{
  "n_layer": 17,
  "d_model": 384,
  "n_experts": 96,
  "experts_per_token": 4,
  "d_expert": 128,
  "d_shared_expert": 0,
  "activation": "squared_relu",
  "moe_layers": [2, 3, 4, 5, 6, 7, 8, 9, 10, 11, 12, 13, 14, 15, 16],
  "router_score": "sigmoid",
  "normalize_top_k": true,
  "routed_scale": 2.5,
  "balance_loss": 0.00244,
  "balance_bias": false,
  "router_bias": true,
  "init_std_router": 0.017,
  "lr_router": 0.00129,
  "vocab_size": 19804,
  "norm": "rmsnorm",
  "norm_eps": 1e-06,
  "tie_embeddings": "early",
  "optimizer": "adam_variant",
  "lr": 0.00124,
  "beta1": 0.9,
  "batch_tokens": 262144,
  "seq_len": 512,
  "train_tokens": 1420000000,
  "steps": 5417,
  "dataset": "wikipedia_en"
}
Below are experts of layer 12 (counted from 0) of a mixture-of-experts language model. Rows are named router (the router's row for the expert), up (a neuron's input weights, with its number) and show model dimensions 128-191. Each number is 128 + 24 x the weight over its row's rms, rounded and kept within 0 to 255. Numbers have three digits each.
After each expert's rows: a language model's description of what the expert responds to. This comes from a sample of Wikipedia text that the model never trained on.

# expert 3
router:186163114117162096098158121104135125137103135132098117129086109177119119121122151169114114089163151151114144146096135173147162112147116146154097100096155115125139171108126140110099162105132135
up0:130125108118128094000103150118090116126109173128128150147116131075105135131113119105091105083134126108123113127125142139129132106128139115220128105139133201093146121062127123132144126129127141
up1:125158122167146150081087133096133096129106128118125117180133138131111156123112116130087153122138144117125127123130128140127136165142122130142105159142140113155128124121150131098129199191147147
up2:098113112089143076111123156117132130125117131136123125131134128154118113184111136131128095129142162154125056135108161100129116126127110092125128103124135130126117116136118128120127123129114103
up3:163156061123125124145128129124192143128087200127126105140136075095121128118126118130130101129121146121107100180130166148123099096123137127087133129150141145116192153128077122132094128127185133
up4:126095132140142147127089132083134122123121130148114106137130132161152130156130135081122136145100130113130177124142132088127096121127146117075037130163121124129139133128099118134127119081144128
up5:159106120131081120131128125094125151131062132141129130115126129064138122133124119193058124122127141126123128131193127127128171142132125128178116070120123132087133132120077128104156137129117126
up6:141131120098135117122161096127108126128135129097131130110142098097125159130112212155108159117127100109120120138082119165110131127129112147137120120116127110119158155124121129089142187103089115
up7:140138145131130170142125107090151126120153144137168125128126111126131128130128130134125099218149122137133120141092136143127137134130072127146138109109138133136129164109150142081137135079138130
up8:179124099086144121078121118168114122134129221132118134125127128125129101090107063118112130145129131174126137099065143120128103180128142150153118085128155128128118150107112147137130128124125125
up9:125153163132112130095167145096180142126118128149128131133128120126139147136116124133126124129128099148128124123119143109117130123125127105121111126113134125145144037179110160159137150095126097
up10:121125134131103145113127064180127132118124125108138111099126111133146097132122128138132157135132145119065147130127127104117109127129136169114127158112090119131136129124104125134149157102135144
Word-initial capital letters

# expert 18
router:149129123126102100106132174135126179077153125103104127095122148088146136140156099143129120125198133131073138134128158139096122144119129159097137124136137141151126173092106108167152149136144130
up0:129101145130134124139146121140134161084068112130121136116117124128122162135103128124145125109136159122131134094169129125127120122136126138116135152155130179128128131117125140105131129129128129
up1:130133153117118061097128132138142132128133119112127120133136141180131125089123111129128130124127130121095085100080128139128110077122164126121129152126125106161128118095147112122128136142090131
up2:135131089123129110132128092123130129101124116162139101118125091120133117158126134157125102135129169171122141191131129154131139168045127127173115123117135115116128117127146130093108129202111130
up3:131088112149101104094133120083128125158136176131090080119179083123152123160148123132124088115154112143122127125112082136127127133124161127139128139169143115085127106150059166127129131133133131
up4:138114130121107125101135130126133129146123132131135157104153109113125143089120140100105128113128078130145122069101127130128126176126061135116108128138133132130170141107127119133077115129057170
up5:106170153121132127125127182129129100128135120136127128156116128120137138123112128125132121150123160101095133081121135134120139129117128125151147077124091137126179183118095086135122100126135147
up6:127142128194127114108128122154129127129128140148112075111143129126079130181130120131095095159144128159111157106129125142130134107129092116154132169106131150127117124131133092126115127111135135
up7:128177127159123129140190128128134183115148132110122111097107137049154051105113152122106177122128122128093122114122153170140114121126092122143128155132154123158105139128128157132133142140172129
up8:136135095158151136152144147131133129126123136126167124104123122151144091147132100131090131123126128096072130153104135137157111077072095139132164125079122141153100146082145122126115081136121129
up9:143122120127082123122239129179127125175121126079125121123127118120117122139126166129070132147130127151177170129192128154131121114145124146126128126150088123135127167127130118126129132128110129
up10:083105128112126129036088133111133135129131124162148133123136132104132133187147128125124125141135120075122147129128161147126122146129138126127147111102103179094123120127107137124118125137114139
Lowercase word-start fragments

# expert 4
router:150162083107141093091103130112127129103134118140114150147127140103164121178104113154086140100168121120092130121157132105126151169118136138176118112133105148187124142107087139095135133114150158
up0:171129126076110139116109124124144129143085128127131140104129130100143128120133122162102113084121110127104180145120129153129119127117129129119126126130118172086133105078141097140184129170139082
up1:130131121126128097098130122098120129126127134119129120109126130143098021115116120170065124114120105140128137170059101130128090104102178140136110178111082141153131121135128131108181135127200147
up2:125132137142161137127112137136132128128125128125131130128125127133125133145168105125099125128124130123133131208131127131131116125099129144078128145097117131129124136110143138130038128148125102
up3:137123124130126158143135138136132089129110189139127119171124128128112145128127186128127183125187108133107118158115129086144138144126128120129154123103179137150116130095157129129126129095128161
up4:128136134118128128127124130148129079092140103158130103061155103134130107150156132077180097132158131127131112149089131119123140138093133177142128137126120127201130128126131128122143129130150174
up5:123125124111082105131138136123086144120152124166123103130120129116144114125096128129153113124185125124136126040127143118098130132130140144128140128159127140128101129096155136149126129156130082
up6:119129128086165159147141129113150128128104141134125107122126127130124125162088126136128128098094128128104119197127127161098128133127141125133128073066118138118171136139187119126127082098128187
up7:148126131106127105098131128130129071135129086127135100111164126127127131168150190121126122098171139173123129127103141111135106132150144123133137131146199160123119116115128122131080095116143118
up8:179116090073131116104124164135127122109122150129128125134172108129123134166128110103154107115126128128113139127118108120109128107135125127149126142157110129107108103123135153095090049118123046
up9:127147124089127163055094130131109148109145129134128125149137117099116157126128130128125082111159122109131131137120169111129128137129154124126148122141111144091101104082118132102130130143174130
up10:129120127111026163142144127128127172135082132127132125116127124137133126095177132129186155128144128128135097152107116110151125117127131129129104075159130138109135126150107121089138123125137179
Separators before numbers

# expert 7
router:169135120103152124118126188105115155128114162130166112133131135096111171108079129150128156141154101128072157078128148096105109111102143112146138121127147135155118130101141119130108135125145181
up0:110160118126137124113169152129120127127108133125068180156127126125136111125189144145109130112143128112121120144141128143157171133132134128127185145148122118163130144117119127127124124133144149
up1:150114134088134131116154108156109142137159127126123117086086120143150108111108136161139133168130153164103111110134127141110115149106125116122125127166131128138096129118118113127135168134122135
up2:129171135135151126140223140124162121135127127119190096138131127129143174130134121178158130085129129133119093122112126133127141097089120125125141116131130169164131118056151086122097131137130145
up3:157129129128115128103155126121128129127124155132142114100126128156119102056116124136112141164147159128123147128124148125127128127107123165168141143111126127161126101109115094128131151152096102
up4:151128068158117117065098126128121112128099125130091120113125122082171151132158136149107132144135118126103210134129113142127127130088128172124122130126187136143159138109127130102104104127132088
up5:136133137194121127150096177106142137127126119154129106174109118131151122117128179120125175131162125120129128123120121110102217146050124128131114122119126126125136126135129137125163125134115186
up6:170125119133155101128124119180132138127134152118118127148115127119135138148099098128124130155126215138105141128129100182174138128122148126116124121108178133133119148102140126137126142096122104
up7:128126074131132134091129171113090128127140128130155127168134127165126126067097144128116146133152121165101139111193139131129131177128137120121168127112138125141085138117097146128136128119128142
up8:130116117127126130125130110150121122124118148061138127179150122120147106132128145130127139185101143133127089124181130127133095132146144145130123133128206123126184123157129136120129108129163107
up9:130131103127064127128150128120144132114129165125131118110179128155125128107158128130127130116127135171116089130130070119073129115116128123148129120049146132170126124128144168163130123128132137
up10:162105158106108114128116100129149089121099126108131121133163111144149129131131123144131128116115131150125156131051126138127135120139171135132134129126170130110112158087135130126129160151128124
Table cell separators

# expert 58
router:161116140126146106130096152085098122137124118135134130121153129112102143148098155115089151124151142169093173140098114141102127130102129155108137139126095147119118171119176136122082142142126170
up0:127128128108128127141129112096131120114121116128134195133132096097147172121136112129102111118179118090107128118131123116127128127132143151129084160134149120116159131138094129155148167169150119
up1:136151131125128116122130122101131136125109130130144081097127127111140171114181128128127117127128137108108128147065135127082139104090135134151143172124126127128167103109136131084125127129138116
up2:127129130090071126139125161140130119129146069108105130154112105120125134132128131204141135060130124145126128129115119136130050128098126125128106099191092122130109160111130128160140108124121119
up3:144124136119129137128128135120125167122122144132116187108120120093128084144107165151105129134140078161041127054143143143118084125080090133124131124135210135125105127129112097155128136129140111
up4:145107128109155117130130076142128107125128128127065133092140128141130129124104220153130228161125141131119165153092112115132156128132125129134129128128105113124146120111107106137128140070129121
up5:186131122127113063127128201116140071108128130114123106146132124128129086126156124173121119095130142148199120184147111110107137124140121098139151127123110177115127124100107137135123121129118128
up6:132129144125135127113105193087113127113126154137091129167126171089134128143128160099110157105137118145136119101157121075146127134126129123136130154117127140122114102133128126131062138127128118
up7:155128117123173138134129129154121161176146085088131129114128128139089119088128134156091190129151130123080129143143127133077110129110190127096193154131110076154080151144137146129100141123133164
up8:128128108125097076131128128136088142125127069128139119124078110128156122110110127190087191102128122127116134127128126156128058133112123193117139141167122130104171125121143126122141127139135098
up9:130133149125128128127129177128124205111150114118130094167129137135107026132161127111152127076115134146120128195108128112106128073129094129126121148122130118149125126112169101171128122128133118
up10:145141124125128101128128100131137051149127109123143112114118128126165128123146136140104139137141146122122092150125126124073123125128183185133139126062146134143103129135127143173142129099124133
Units after numbers

# expert 33
router:146157086081160070112123096127140110120142154170129099146163134123114132150142125135096128106119139188076126138140116129124131068107163143198114072110114131140167146113125096120129144144168099
up0:129138129127119149131128127135203130143121117117117109109159115137054092147119139163129132136131113125129142105124134152150139078128131128141118134057149141153132102111123141111123112136166112
up1:129140134119103113111180104137143149126129141120137125136111128130086100132115127134072117100129114119121120135119142096134128099122128099109114119113103126097160126127098149110126125162088136
up2:129129102122166113104065102124111087096081128151127128165137123093128119113128112178115128139129130125102130123129108063158124152088143128153174111129127143124120134129130109111094144125141123
up3:108147127075134131125129126092115102115089181138130126125158110113165123128149097130126124131130129127143129128128104095086122073128128137162174118096128124126159120117114086138129131132157152
up4:127129147135128128133121120133086105151136142131125116132116105094177127147132155116127163121132140165152109128124120075119133138126142113127111125136115069134102099153109124126128104128125146
up5:133150116093103088126122127084141110119125136133126128129144128104133097167115105128157076128128132096122091196118125145111128127133128145167094087144131130129129103131137123124128145084125104
up6:109107102169145136173129128125128123123136141148151128131133118091129114157131118118122149122127158130148086118144130129128147134132145165098136121126129144167156140125090133130120127135188109
up7:132126146055150138158126129138109128145040134134120120124162104131135121120136128078120126160129155113124077133127118164157075057100128121128200145131172075092156128129135072119094159133124146
up8:128131134132157122134171128120126127139127130121090121124132131139134128195050134129095136130128144191128130141115122126137132140149186089155132128083134080093136127134114127058134164081118123
up9:128112132077128111117132118106130130125110101132130128101139087149128095151128123100081095119129126248112131136036124135111128128132137099098128081109121134133126171126227123104107155117128102
up10:128130133122128074120134124128193086128132128147130129125118130153122140141125119127128143125131125127128184130134081134126145156126134058102128118128159127134128120128115127140095123105116118
Latin-style word endings

# expert 39
router:151154103142128125136162159118150115126145160149153132114115133087148169146108133150084124097185139133126155111132154151146157153113133156157165134143116152141133147103151110135142153122145150
up0:129131103132147129119130123118155132133128172132128128127131128127129099129056163124128215122129152129122135128154123127158130129114125184079081128129144123168127164131129087132113118129213159
up1:135132147125142128128089132128134113132127114130132123105164130158160120051159147126078135128126128128138082151122115127081131139174126135129125130133156145139163122110145112135150139107077103
up2:135131144128135131119149080124147111134122113121123133111117128106125204143201125138125127132104098135126137103117092125128152112116095083123143138128131172094137136118126141127125129150024111
up3:120127135137103128146181133131142112041127180138123123154140125120098129114102130132128129112123124140127128127102135100128127126075109185131130133125081126102129143129127139130083166128159145
up4:127132181124130131110130148130128134134128132112142127134152128136132123128113161113142131128177135129129111163127188177120134161124130142134161122127137136134102130160154132156114159132127117
up5:128173145111100127128129087117127127108127191113103146133105129120152128143129065110106145148195132127129113099131132138091115123101135179124128104099105149133150129124125081156134132130128127
up6:121131122125213105122132139130123182130128096113130127116128139122127173125107111094087152133129129134101110126130101117126187115083146128129139168127121149130124112168131123136131176130133126
up7:128145131126103117153096131128119128124127126141128132113132125138126121148140137133097170135136199116126152145136131129128129129034124131127178126186130131126129091124122134133088080052100130
up8:135156104128108129146120130132153124102130097117122126132112128128121118150121139130142147035138122134128131056126129131130124128095163150131125128060118140137134135124127124171094100122129132
up9:125136128136114113130121128173103126125129130116113135127127128129129135120147119142107129086122123127127136119142127164140104134115131165117127120195140128103172138084067127104126115124141145
up10:135176135124126125131118129161111198116128115124087107110121124093123114130150128137127127127160123128119126137130128177131096139125091127131092195129114121128118127148127144146114134152128136
Row breaks, naming words

# expert 63
router:105157151106106082109092128112150150098112089116134052140165110132091147122118135153122147088148166135099120124121166103077141106092136148099131156116081127153130132099154106144155108155148124
up0:128128107130094112124126128164109137134124119134129119140130145163120117071071138110127152191150153149091173123137125112092102098126158177110138127125129127125124105146188084124109127127128094
up1:129142155130121144126131122122151108118126130127160117129139130087151133132158153141127127119124122118126129124162127111140133135140167112081073105108143123135127182137141137173131144132130146
up2:129128128134132129143141143143100118135127127137146113126123105132121128128113121163123123120148129129158098105098121105091123122100090129074166164129113128141130091127136155073116129150100129
up3:128128154087128118148060132152095121095077092127130090088163129118133122130126064090109106068167152164106125099133134126063092096102073128135128115119125142130151127105117080135103130128130139
up4:131105128121128125148141136134125124124136140130125159156150129148147129131204144114127122181122132129098128121145074087105100114129128117128118165081125129133149102125166169113139113202133119
up5:134163129130129122088169136083178149061090129126140126154134129047121148130047128126098115173159126206130141127120128120090143193129129131127129141145132159138157129131182090128087130148118130
up6:133158132172129139109161131132151108128125111129128049128147128114135126163113112173129126136138154129129167075150120130126128128128142182133129175150140136162099112128184120164135092147130128
up7:128130122120129104125116154123138129143115164131120128171126128118125138157131135134134136125129125120124139127130134133131109112163113104094140102146069129138129117112128109142167133104123126
up8:124129125140137064131110131131117163127128129137179123132176137164129118126074128115140164097133129189151125116124113120109181143127129140153105136147110149143107136127132106161125158125122166
up9:152126128156116151120106157173100123176128130122127115167118131144123118151165121129125132118131154157185124133183141140113140112126127125123141130166138108161093130111123112122084128194169144
up10:128123125128129126116099123126160129128127132125147183120151125090115159123181130098111127194115128142127118138128128167100138126161098106095145128163173113171131121128102177133128166115138140
Common modifier nouns

# expert 27
router:118163135129122140126135114151112129114132141130118097114117140058147142152080130141125116142145138107127168123098127090108121131065148125138141157142128117149140101093137087104131137121119144
up0:124126120124131121128127129121178130130133130108170097135141127140133043144127139132126114124125137128110159134142117127101099128127128122115116124143187130135128125130074135129093063114139158
up1:129129092129064133127125121125136125131111121148115112108124128128114173134131081084152095128128103131128157121109135128128161117127136112137165132103169129116071124128135131130099123131126132
up2:158130122128146144089129122152123129132129141126130124127153122124120128124113101130087068125158128131126134128086128143131137127135133134180128190125128133128125111122116125127192171132150103
up3:128129122132120125129133125127145190152129125176128117129121129128131128157103145141138092109111127128127105194143134130090128109150126193123147126137097140158118114126108152120154160122128125
up4:130152116127159128112140110117101110130128147086122109094163128160112033128076149189133133073102135128128122126171134125084128127120119122131146126124132138127136129149130120127067138142128128
up5:129130162128167131130156121129139128142119119141128129133082122161123128098127137119179113127129151141116122129127136148122127137134103128080130103124156127125125065133119115129127128145130194
up6:142156121127125129127121119087129128105127137131127155165143126121128116137147128128096128180160108129124132084117141128128117129129106175067138129128068131121076089138119090121119132107140128
up7:128156128098094128128095130128132138131128206142133128178134128176131177110129099091138099126109138130132137119060126131125127121167146159115076132102128144129145128079127135113139054130155136
up8:125128120128113098130122118108161086118119127145088154126119133144130127099114119124156131129148135128128179073133113129133138080105117138128131216125043087163127127042131126125126142160130124
up9:128134129139089126063126111148024150129129125107120125101127128167127132171126129185120133126138093146129150127103137135084157164163133149134132127120199150122131127126127140113135118131128143
up10:133119140133150099130131126129114153129128075099128111129084126127129027045105114128130056122128137120129088155120126105128122120089141128128128168163125169031127128126119192136132128128124130
Line breaks in lists

# expert 23
router:122134117138133126108106137158127132103082182099119158111104121129150113135087109151131110139171122147111137160149112123120156138101162116103175127145177109126137170099147171104152144085175143
up0:133140126074127106132139110094124205126128157129144150100100131172168126122145125100112133144128156122130141174106132178141128101109126133141128193099133111121124128124195102128128157120156135
up1:132114128130103128129128255112127131147133128164128132157147123162098133114110133120138129129168130120123133160122136153120132088114090102134081138126186136117096178129090135123053124152125110
up2:137144123135104114135142131138104104142183107124170149097128127208126113147150137128133130109108176119115133158090132126136080127132129167144142125130126108109122118124129126144115114130120125
up3:127137128118207131131125115128115109125133097200109101087116126152118123112127152127138167145128127132153162129100127126071126139130072127099150101081128128126124153129132132113088127067134151
up4:150141127103136126112126180127163168129130138080176063110172162207141054176126141102128137130113118131128128143127116135124158132130156130135118114121142130143123125124122131154100109097143122
up5:131128174119123120109145144113130126130190089155123132128132118119112184109107125103129120075170123117127100128162144138138121136100108149137199123139136126080093121091063130152090153208142062
up6:156128138152167114133168146134147105114126126129178128102090127137127104153120143149148097132109132124130129122128113138144129135101130107195138109113100143128194139135192112178138104081129182
up7:128148108131103160130117136072143136104122142128126131126148136136128125130130187124112167180129111150140058085109120196143131089097107128143126158130112162137136163124120124120137119161159130
up8:128149123165126119035104128138136108142154144134127149064131129129119128158142123125131118119137120138118112133121095130117131146128164141128136134128132120129111151132158155127132115133125106
up9:116130136135123136060099148135129130112118129127133134143130128129116102106127131120128123124129126128116135113163201067128128082148114206167105128142132136096145160127107150148143159125101170
up10:122122110133176113117060152107046113126132183137149133099130134112090130108127121112118088128121153152130129148143134127144124128128115108174117131130175127129173132142119149134104162131127143
Capital initial of names

# expert 46
router:137140096088167109132153115080127112115143127127151123079146147107113182094098117129097119125122160155098179135165116136119152083129149112138138126118090104145130129141100106122139176113151152
up0:128129107199166121128132104130114149127130127080135127131131125123119124109146149124060158162142132130124126131103109104124142124091095147141127215130121106126128128168128134126129123160128143
up1:150129179138255163128154114144100191124133122099141128125169125121102129138086148168125130130131115096097105142115150133133147105084131152144104136114129144129139108101125140119144137125171152
up2:129124132181148126144128123126109116133126131129128128160119125105147109119131155148129083146116086136123130126126129155132178175135135067150083112144152128146126125178130130147136139125128140
up3:140130125090126163132092165127128114126113138100133137100127128135110145152170131161108143121129124070126111120154132078116153111081131171109133158121130123117119104125153096134138045170104133
up4:128121110134168102127123129136113146171112100124062124125070131122162161164166160134119122177129119126136116145134140077118134127141111124134122093096129159118143129131059121069128128082128146
up5:107130126065138095135101112120118118128122133125144131129128073112130120128064123129080135128128126141137160118142117089130166120116126128150185070131131092132159101120067126133123153108124119
up6:160119097125085123116125142128129100166125127129130139075024111128147146146114142094120128103127124182178126105154117116133145149133108127090148132114128126136145129128121136128099070132097121
up7:162137057143135127134090136103132124133128129132157099099140129130128127108123185178112044127126118138129128128116150143147143138115128137128123160107144170097149111128065113129135106129128145
up8:129148128161139129133166126116137130148157127123127127130127128142177131135163124121114133186130128177128125084129101131126135207141132062137137140140102132170127147106181121162128139130128113
up9:127122130154126127141120169134143137037130129125129138112176124132132126138128142116128119127145121112097113130127138197147126131113104131128134122132151127122071160136131078137119127109148176
up10:128135128116164114122108114198084123127118133121115094127159125098141126148129155127145086212128118141135127107132128163090141185148109104134080120144147134133144124165102153155122128107129138
Name-internal syllables

# expert 59
router:120200092126162103149120166111116114120109141121121107124155143122120170173145094169096127103152156140147144132097159148069151078113112134128123136126111153163127136097085133102104111096127116
up0:133130113158122196116127070126146128087085133142123130170128128129127152128063084129104118122128086124128142131126124120125129125113131162148128116102139126114124126128128147178145132182136141
up1:131109142129195129127099131139137101139047145128221155127126128121128165131104108107070096130127112126129137092129117122128149163164112112118129137134119129115124110122131104108124133128127087
up2:131181068131128092143078140123093132127155130193126114128131131136167138133119117128111138141132197121129125126098132155147127140142148129136125127149113116128087158115127127104124112100185107
up3:127132131138131141126114128134164134144124098131119135083141127111132178168129123071154131132128128128126100134127119130160159123129111127133123127142168174129062136105124142112139137116126114
up4:120141129128140130130129131172105123128129128163127109105128128128119135131138106133129160127156075127122071119115131126084136131109116127194194160115132079161125140149129131125116147147126138
up5:121154084160138153129130254161093131130117150131147112129124129137128129082160106073150130110118129183094065127111119157142128110132092147139160128128147145132113143096128140078113130122134129
up6:101128148129201128126138191137092127128196123142056191159129128132128146128125143124123125123127136128127060128132150133123129114128119122128206167174139125144098123136130131168128105128156129
up7:146191135122129122122128168126063124141125122128109118145124125058124161156130167182016128136122121126127159098135125142126127096141114123126094103135121129098112113127107147120141132151128124
up8:128120118127123121128118124104126126079132119131128129191127127157128108150128135138139127129128106119128124129120111141139217159136128135183059150168087143123133165126127134107138124138125127
up9:128136110119132124126129096127079129125127131101127129099127129140126151108233129142109176133140164140126126114129139173113175106122122120212127152128123116137178124119148116125132106130141119
up10:128130127125148128129150102156108110129146125102119125123125129104126133117124145123120098106166082144128155067074200142131187139098122127125162133154111087142136107115142087098110234097125111
Sentence ends and breaks

# expert 20
router:133178095114138138118128158133129108096132129118130185155197104125128154167097127113124129150111114131113095158114135128126150109090138163137128103145104151102135133116099095160096141090137163
up0:116132124113144113127103125131085115100071127081091129188124131069136130130134127128129127148122126125128150073103120130131134127181128176159123129166122094090133135128153132172128126117126135
up1:178115066100127122129196138086133138137107163094153103126132132198121110102160111075095185121128168129127088126169134128115134130114142130122129128076118124128125132134128097118111147117129150
up2:128144163105139094095127120135125124116115130137120126151083128094126106126099195130133140080126123129128127129125139130107093131131129134162100128128109153102124102134126128114138125123128128
up3:124126215126140123130083128079126121114088112170056116129125120135128150126102116121147128088129131135130104088122118124127137111115083063125091141127132112117188166137139128128146168077087094
up4:140149126133145116131146130130149121166108130127160127127129102171180115129130132153133127168130140139128129119155132141127127162126176135145138130116165159143129124098083145139113125040131120
up5:129128102132111132110125126108117123095161124119168091128126096115131134137127128135126125136133130120131115124122108150128120116087132098218125110116119128126093127129128178177123193119135140
up6:110223161121135129128081107127088113138092143125168155135110121124127118125179140130124129129144130146128131148107119136144104127123128191120177129119113131128153136134122102127161132144127129
up7:078188109132127127124135129145163170136128128111105136132129101117131128133130125147096132076152139126127126155130128134128131111126144136097128128125124121129121128128105172137137075154159169
up8:133155195133152126128139125130129154103123124122132118128125129125128128130127136129101124137130127120135100132151108161121154126138134125127128131136123134157117141127128116091128173137130133
up9:130147104093161105128074110146103127109087143155137129155153128113126089149127139122120125128128136148119130109117129126129133127128148141107145132123090123103161133149128090095105143128135127
up10:149127055082128091129132130124084089130115125151142127098168141133141131137137117130129125099128121116128139136074124124135127133137050132198129126121184131135111127123124135137125086120131127
Periods and initials

# expert 17
router:172136139111137114093136156126143133131147130132078126145106130103132159113117160144073172102174141115091123139129166160147133095122147139105180123110126141122157126117110117167131132148141147
up0:121131168122128126152083125047129127134099115142129135129129101129129115128099132089120106122136131131089128053174125137123131157116156098127127101128126124140140109161117134119097103106126163
up1:148154133088128141124122122093131178129116129174112126130127122131170125131128124067121104129152125111132078123139137076115128137142091182128127126118129150123183129116127053121128128086107126
up2:128128177140124093154089077127143198119129112126122124128099128157123141126122129168128127128158132115133132155137124126136124065123118105126129173087129115128122112128108137149124134173154149
up3:166116149126128108116130195132173123122132140128103109135088127127134126144133133155127123102104104124126171119128104069155125128127150128085163125173120188127134132125154125132109110113122128
up4:118116120110128126129126157128126133111133129121122130203122128129145128121128118162143129112127112129127090120142122133130158119132130078131131136127151141127120123131122086140111128117140140
up5:127128149123166124136129128126120152125128146109136128063124128152130123129126132131132192131132134130130120084118096104110118172105127127129131143110150190155196113122183110131122088116153126
up6:128134111126117137120136160144138142130115119144126077080127113128123181137127172127127119138173119137137164179092120134144131126123134091129147127095115144118170140072146128098114100147127138
up7:128127117133131130135173142128154131128128087085130142127134127176113157155119129138063159147131128128193127064131145149102203129090128116134153126093082130178121115119106132128131128123127165
up8:129121141130214139127131184115054145130131170108129122144146139135128120125122118155163122135183135134129148126125147128109128135150116116131129102128109129130099137113126128128128128160116090
up9:128119115128128123134156112129095114127131115066125135137153125128124122130126131161149130113204142138103128168115165128134136136125128121137125158130155128129097098128143118191127066091106135
up10:133131137171127101150100124154123121125128127158129105096136128134103145128128115155138165161127130130140128166000109170126170110126113142122126127137129128114064129111148121108127147145135165
Table cell separators

# expert 55
router:157136117129129099101095116111115146103146157100167092145156127113109081105129135165078113117146157142111110139141146116057142132119149130098149117155145160169115128094090158169128146131148150
up0:141126128107177121117126134141135138109103167128132127125153125048135110144118153134092132139158166122121108127069106117119161162095087111146127113151126127130191129079125128134128124112129115
up1:128118079126132128126103102184119081123130097078135141128128132120133125143128118140142123145101127161126135125129103126110118129132133129111124085141126132164160165147144127128103142189122136
up2:083129150083152127153134128142102123101102135134096112104129127133092130106129048128127138134122144126132127128183129085122113126130118141119128114131050142130128127111112127114128131163134190
up3:116141122133152128168121129143134091116094164118122143154128134109142134121087140126133122136128180103056126125126146101129132129137124134132126127142131132144141106126120128105123142130103123
up4:132122075145117095160129177091141112146132128130127127129128126131085109128127120135124129100127091122128127130129133089131126150111126196131125126133158141149162090200122169126144131123132132
up5:140140144103140140112058143112130125101097119119164124124116127120068113147037094130113108127120123097101123136128128129106128135103128154128099110125153178116127127121138136150140155105130177
up6:138127129111119129124128130140142191174128175179156118133148109108113132113193151129111147115122088120146099153122103124124122120121133140121130138122127127145113126128093100124019131077092130
up7:100132128122137124095127165080121168141116130129122150077141127128104127130165123127067079165108146131086144127136135106142088124121142146086144010124113152119101120104128131131149127115128129
up8:152126123185117142122126130124195151113107099130131110070119085133119120135164157176126132149116122108097145131126133137111101112131170126123128095119139129149136118168129133138121089111127117
up9:130139141118086214139046101079115109142148125071146132128138093134126130109099149113082162124153139131128119173129162129151117188128129116121118164127150139133110128136119127149102086181141128
up10:143100140119107169131129137128070142128157131136111119102146123127129134147123122105132127140169097132127133088127133128122126126089122083138162134141127196133121137095141078117095168169142107
T-pieces and -ic suffixes

# expert 35
router:135171144139135110085135113105119123080121141111102137111136115111110131141072129145090134158155131142134171156174148125094134104115135170099119099110174166142118142128135196113160150100173148
up0:127158127127087127120130130143126131113137131135092128135104063106108134177109129151144098159138188101095128126128129128128130115128123128160127095104107159024123128122121128131210158141199164
up1:159129128113096122125051184140149131217135137170098117142117129134157014157104055134093127121118189081123127133120163103126195170136130122122131094133128120167118147122144133128095092154127137
up2:128134141108127124120144161148154093121097116128087140100095125124076126126096133130132191119137137129113204102119150134131170125137117137117130116134128142077134102128108133128099129131221121
up3:128128114115129092136123095128109112126130131137141134087133141125098123096124148129122155128127129131124139150153128132134153107062131121102154132118150162124097134126132112124000112077107097
up4:133122095201136160093139149112080129112126123093140056148114110146209064154113090128173123127136176124122132119163139133105129131135125114123141143129133223158162131129123106128103123120128122
up5:128101130128064148136107135131128139100142106163092187155076129141129114138123137126166168088086193131133129129131129109122150115126121139150202131124118161127131170132122150098121120128132082
up6:143117117088128118054130200120078117131083150126125127144132128124156089127127137129098088108130084144134103122131121129142164100126148163125085070197145188112139123121074131136078173156138135
up7:126140123127093154131125143147134123133092128133112134128135126140130165158163129106130148130101129108096126142119135142122128124121109166109135128151137086119206123134135146121173081128136116
up8:140138126132155110127122133113143132138132135153148124198171138126148087127083085128098047140101144115123134127131135132108157126133126141117170047133124133161127138099121124106073125152137136
up9:117130134072171143128126128120120123109126119133138119126130114131129110131131102121128127119138119154125186128131183130120103141088124126128135136130130173114114151138099126173129131105115124
up10:110127151136127120118113118126128125105132160127171118072116085125135121085123109121088125127146107128119147125065161132138122132123126145206039130145145132059138126130113176104088154072134130
Lowercase word-initial fragments